config.toml
num_hidden_layers = 8
n_experts = 128
router_score = "softmax"
normalize_top_k = false
init_std_router = 0.00667
optimizer = "muon_variant"
batch_tokens = [32768, 65536, 98304]
train_tokens = 377300000
Below are experts of layer 2 (counted from 0) of a mixture-of-experts language model. Rows are named gate (a neuron's input weights, with its number), up (a neuron's input weights, with its number), down (a neuron's output weights, with its number) and show model dimensions 0-127. Each number is 128 + 24 x the weight over its row's rms, rounded and kept within 0 to 255.
Before each expert's rows: "gets" lists some tokens that make up at least twice as much of what it gets as of all text; "comes before" lists some tokens at least twice as common just after its tokens as in all text. This comes from a sample of Wikipedia text that the model never trained on. Tokens count by the router's weight.

# expert 16
gets: "\n", "\n\n", "==", "==="
comes before: "| ", "|", "-", "=", "The", "=="
gate0 [114 142 136 116 138 120 166 182 110 104 122 151 135 118  70 175  96 118 129 131 135 120 107 131 120 144 129 121 141 104 120 168 116 139 116 179 141 100 192 180 106 129  91 121 143 119 136 100 141 137 105 152 150 155 135 110  88 154 115 152 135 161 108 118 148  99 131  83 143 124 165  82 112 125 118 126 150 140 113 126 120 203 108 104  93 125 130 135 116 131 125 123 105 134 138  77  99  98  91 152 102 119 150 114 115 158 117 144 137 170 126 161 156 106 115 146 123 117 116  92 140 126 116 153  89 149 138 147]
up0 [105 183 135 138 114 128 115 128 109 117 112 150 141 130 164 105 120 119 153 150  82 138 137 142 113 139 143 132 117 168 108 149 146 119 118  95 140 130 122  66 133 140  95 183 124 140 148 120 169 124 132 112 134 179 137 134  87 126 102 106  98 124 145 137  96 121 127 102 101 133 146 117 121 110 101 138 151 126 101 150 142 102 104 109  87  92 148 112 159 176 162 173 153  87 124 105 101 141 123 106 145 132 163 129  97 158 135 104  97 129 112 102  59 130  79 108 106 155  98 138 113 141 102 150 108 117 141 127]
down0 [144  99 136 123 136 119 162 173 154 117 147 107 165 171  74 146 134  99 135 129 115 136 123 148 170 127 132 132 157 141 131  96 141 147 101  78 117 131 170 166 146 115 112 126 146  93 126  95 126  49 135 178 112 136  95 132 132 191 128 145 138 141 159 101 172 110 128 119 130 109 149 112 147 110 132 123 157 122 114 140 115 150 117 120 133 155 129 136 151 153  89 142 121 110  99 131 157  75  97 107 134 128 127 160 141 142 129 148 124 136  92 129 149 105 146 115 151 120 135 102 115 155 136 164 120  78 171 138]

# expert 18
gets: "0", "\"", ".", " is", " He", "1"
comes before: "\n\n", " | ", "\n", "–", " The", "; "
gate0 [ 95 133 112 131 144 148  77 116 123 131 138 137 125 164 126 101 119 131 134 153 104 116 119 144 141 140 189  97 102 118 137 114 138 175 149 122 108 147  91 133 124 132 131 115 170 173 121 151 132 164 142 109 193  93 123 184 141 146 148 129 126 152 155 121  99 123 150 130  94  94 120 144  99 105  79 103 134 151 133 113 156 128 124 141 138 138 127 126 103  95 138 111  90 127 133 138 124 152  93 103 149  71 118 143 111 156 140 129  92 139 127 127 154 139 168 163 120 159  99 125  91 123 147 173 123  94 169 164]
up0 [142 113 140 150 146 129  96 109 135 177 149 111 118 163 119  92 135 105 171 121 147 142 128 124 150 111 170 133 172 153  75 129 109  65 136 119 164 155 111 132 115 108 122 115 121 121 127  91 132 105 133 188 126 134 115 109 151 103 143  90 105 135  98 138 153 155 129 155  93 117 116 132 140 154 104  95 119 138 153 149 140 144 133 131 126 143 106 123 144 135 106 135  90 111 143  96 141 121 143  88  94 128 131 117 101 119  77 178 146 148 100 116 169 104 148 112 131  87 113  96 169 179 151 132  96 130 146 149]
down0 [138 155  86 149  92 182 110 131  92  95 162 106 115 125 151 171 139 142 124 167 106  87 128  91 154 125 147 106 138 128 176 114 144 149 141 109 112 138 134 127 104  88 122 132 149 134 145 131 115 147 153 119 148  41 139 142  79 169 110 124 137 115 115 131 152 112 117 141 155 149 117 159 164 115 151 112 139 123 136 147 164  99 116 143 169 132 147 142 164 120 132 122 164 151 114 164 143 133 127 134 139 121 146 142 122 162 167 115 126 167 155 136 103 125 158 118  95 113 102 134 105  72 132 116 105 136  95 135]

# expert 82
gets: ".", ").", ", ", "s.", " =", "\"."
comes before: "\n\n", " The", " He", "\n", " In ", " In"
gate0 [ 53 141 164 101 188 147 118 159 177 140 140 162 146 144 147 118 143  97 113 118 150 112 130 140 158 137 158 110 121 132 127 124 142 130  96 121 116 158  94 136 113 151 164  89 143 119 139 138 101 157 137 109 124 134  90 125 100 120 154 106 135 178 134 127 102 122 159 118 126 119 176  81 128 127 137 122 147 132 133 130 138  97 173 165 130 164 139 128 112 157 177 182 146 122 131 121 131 173 147 106 115 109 128 106 152 109 168 123 124 151 127 128 164 102 126 124 108 160 107 138 144 162 113  89 151 158 107 138]
up0 [167 128 129 139  96 106 132 114 160  99 135 107 126 126 143 121 112 119 147 170 139 174 113 133 119 127  59 116 153 115 128 140 114 149 120 120 101 121 159 137 121  91 144 145 124 116 141 138  94  79 139 139 113 137  93 128  58 171 138 167 137 109  95 138 113 159 154 125  85 149 131 154 158 125 100 143 125 123 102 126 155 127 120 109 131 163 136 176 133 102 136  99 184 147 124 138 157 125 146 120 116 129 130 139 148 147 121 118 184  92 145 131  88 115 146 166 113 167 122 145  98 140 134 185 123 101  94 119]
down0 [144 133 122 156 165 116 155 166 170 133 128 132 107 108 149  99 155 146  87 127  95 143 146 127 124 137 148 118 146 128  86 116 131 177 120 116 113 124 120 150 150 124  83  82  96 172 102 148 141 101 178 113 136 168  86 112 139 170 169  80 129 162 130 152 150 121 127 147 176 115 117 145  97 157  91 124 147 149 123 135 160 144 121 188 134 108 113 120 118 128 111 139 121 150 125 115 100 182 137 107  99 112 104 136 158 133 141 158 114  88 117 117 141  95 160 139 131 137 143 137 161 146 129 161 130 118 127 154]

# expert 37
gets: ".", "s.", ").", "a.", "ed.", "ing."
comes before: "\n\n", " The", " He", "5", " In ", " In"
gate0 [ 80 146 115 125  83 134 186 155 106 136 139 125 153  99 112 104 108 154 133 135 146  95 171 123 135 131 111 161 136 128 112  71 140 158 139  87 110  96 113 127 125  96 141 101 121 137 119 132 101 137 139 145 137 103  84 107 112 157 127 150 141 139 106 133 132 138 130  79  99 180  94  97  71 150 131 109  94 124 135 132 102 130 102 125 141 132 112 121  56 138 141 150 148 120 130 150 175 159 100  92 106 141 120 116 165 145 112 164 152 117 141 114 141 120 154  98 106 118 120 136 122 102 116 132 102 136  94 165]
up0 [134 167 141 132 117  91 115 117 126 142 122 137 154 133 118 102 153 149 110 165 110 158 169 156 126 141 122 115 144 151 132  87  94  89  85 100 131 138  64 126 143 162 103 143  63 131  91 165  92 119 136 127 131 110  93 133  79  97 127 121 157 106 111 163 131 167 119  97 120  83 110  89 155 180 120 138 133 113 112 118 155 117 156 148 134 166 103 136 103 125 142 121 133 161 110 145 145 142 162 120 136 111 119 123 126 127 101 167 169 106 112 136 157 165 100 102 138  96 133 136 141 122  98 146 131 138 140 121]
down0 [ 99 134 128 160  93 125 103 124 146 161 158 135 100 113 139 149 150 127  75 109 113 137 128 135 112 129 136 139 152 123 134  66 117 155  97 139 178 164  48 153 102 122 115 138 149 141 133 143 118 134 181 100 110 111 157 121  88 125 111 117  87  77 143  89 140 102  84 140 168 141 133 118 105 115 126 140 121 123 121  90 115 156 143  94 129 149 129 136 109 160 117 151 114 141  96 153 132 140 110 134  84 136 167 132 100  97 139 140 152 132 128 115 122 147 134  87 130 116 140 123 175 134 130 129  69 127 140 130]

# expert 98
gets: "\n", "\n\n", "- Born: ", "= ", "- Born"
comes before: "-", "| ", "|", "The", "=", "- "
gate0 [151 156 114 131 165 117 156 142 167  87 141 121 153  88 121 105 106 123 153 132 166 158 156 144  95 142 131 128 157 155 148  95 148 145 126 131 110  71 112 147 152 111 111 127 115 143 177 133 104 155  97 140 101 130 139 133 102 140 108  84 154 151 108 134 128 117 100 124 107 138 113 142 125 135 129 120 110  67 125 151 114 154 111 133 150 108 135 132 102 182 163 116 121 100 127 119 109  80  97 156 143 112 101 167 117 136  70 117 108 128 145 135 174 136 138 140 158 131 168 160 140 150 144  70 134  91 119 121]
up0 [139 142 128  96 142 119 109  76 148  93 107 128 167 140 140 121 125 154 128 135 169 104 138  90 164 154 173  80 111 188 143 151 134 137 140 105 129 120 191 123 123  98 120 129 118 139 123 154 132 101 149 134 120 109 116 144  95 124 101 133 175 126 131 143 136  65 144  81 140 141 121 152 162 131 109 125 130 111 113 166 100 132 127 133 138 151 123 140 115 149 104 121 125 104 108 147 153  74 134 129 147 144 138 157 105  99 110 157  92 202 154 136 115 111 127 105 151 147 118 151 102 157 128 154 125 130 112  91]
down0 [116 141 132 145 132 158 110 130 158 135 111 131 122  71  72 150 162 130 165 182 182 138 147 146  71 121  87 141 132 126 167 137 155 133 172  94 125 139 111 131 135 116 107 119 153 113 123 156  96 143 133 117 143 119 145 133 111 109 110 132 154 170 136 102 159 119 113 129 142 157 136 143 159 134 124 159  88 124 104 158  93 107 124 137 114 149 143 100 137 183 183 110 129 103 141 106 132 128 111  67 126 133 109 127 175  99 132 115 134 143 162 101 152 123 142 116 153 132 153 116 164 121 121 113  97 150 104 150]

# expert 35
gets: "\n\n", "==", "===", "=", "\n", "===="
comes before: "The", "==", "===", "=", "In", "In "
gate0 [114 144 162 129 140 150 122  62 138 127  96 131 203 139 130  81  98 170 133 102 162 135 110 105 108 135 129 158 105 121 159 114 137 106 128  74  98 134  68 143  95 143  99 167 129 126 139 106 130  96 126 138 119 127  88 129 115 137 151 152 164 148 141 149 129 126 168 134 107  99 111 103 105 148 116 147 125 166 150 131  92 170 151 127 124 101 126 128 120 149  93 147 142 142 122 169 127 123 141 105 130 145 125 137 168 115 118 140 101  87 132 106 108  97 120  76 115 112 153 135 116 143  95 105 160 116 118 140]
up0 [134 129  99 123 127 167 109 171 177 115 104 148 147 100 142  86 132 118 127 176 111 146 120 168 146 138 119 147 123 137 136 119  85 119 124 144 114 155 121 134  98 147 121 173 113 136 139 110 105 111  89 102 141  87 138 149  85 171 134 112  91 117 146 117 174 144 191 138 113 150 133 139 113 123 117 128 142 101 161 123 154 128  98  99 137 113 184 138  77 149 112 158 133 168 142 105 106 113 126 123 118 105 132  88 181 153 124  93 102 121 111 134  92 112 144 139 137 123 184 140 124 139 115  97 119 117 143 129]
down0 [128 102 145 139 149 171 146 111 113 118 156 142 119 140 109 114 147 103 130 150 158 130 115 122 105 120 135 209 192 107 120 137  86 142  91 129 140 134 115 122 110 152 127 162 131 116 108 105 113  78 141 115 108 125 127 146  86 169 137 131 118 133 163 148 126 154 134 110 146 101 101 102 149  88 123 109 152 137 154 131 111 163 126 152  85  83 106 159  73 168 120 126 136 131 135 124 137 129 151 139 162 139 147 108 128 148 148 120 112 177 149 116 103 135 189 106 171 133 147 113 109 144  92 123 138 125  92 112]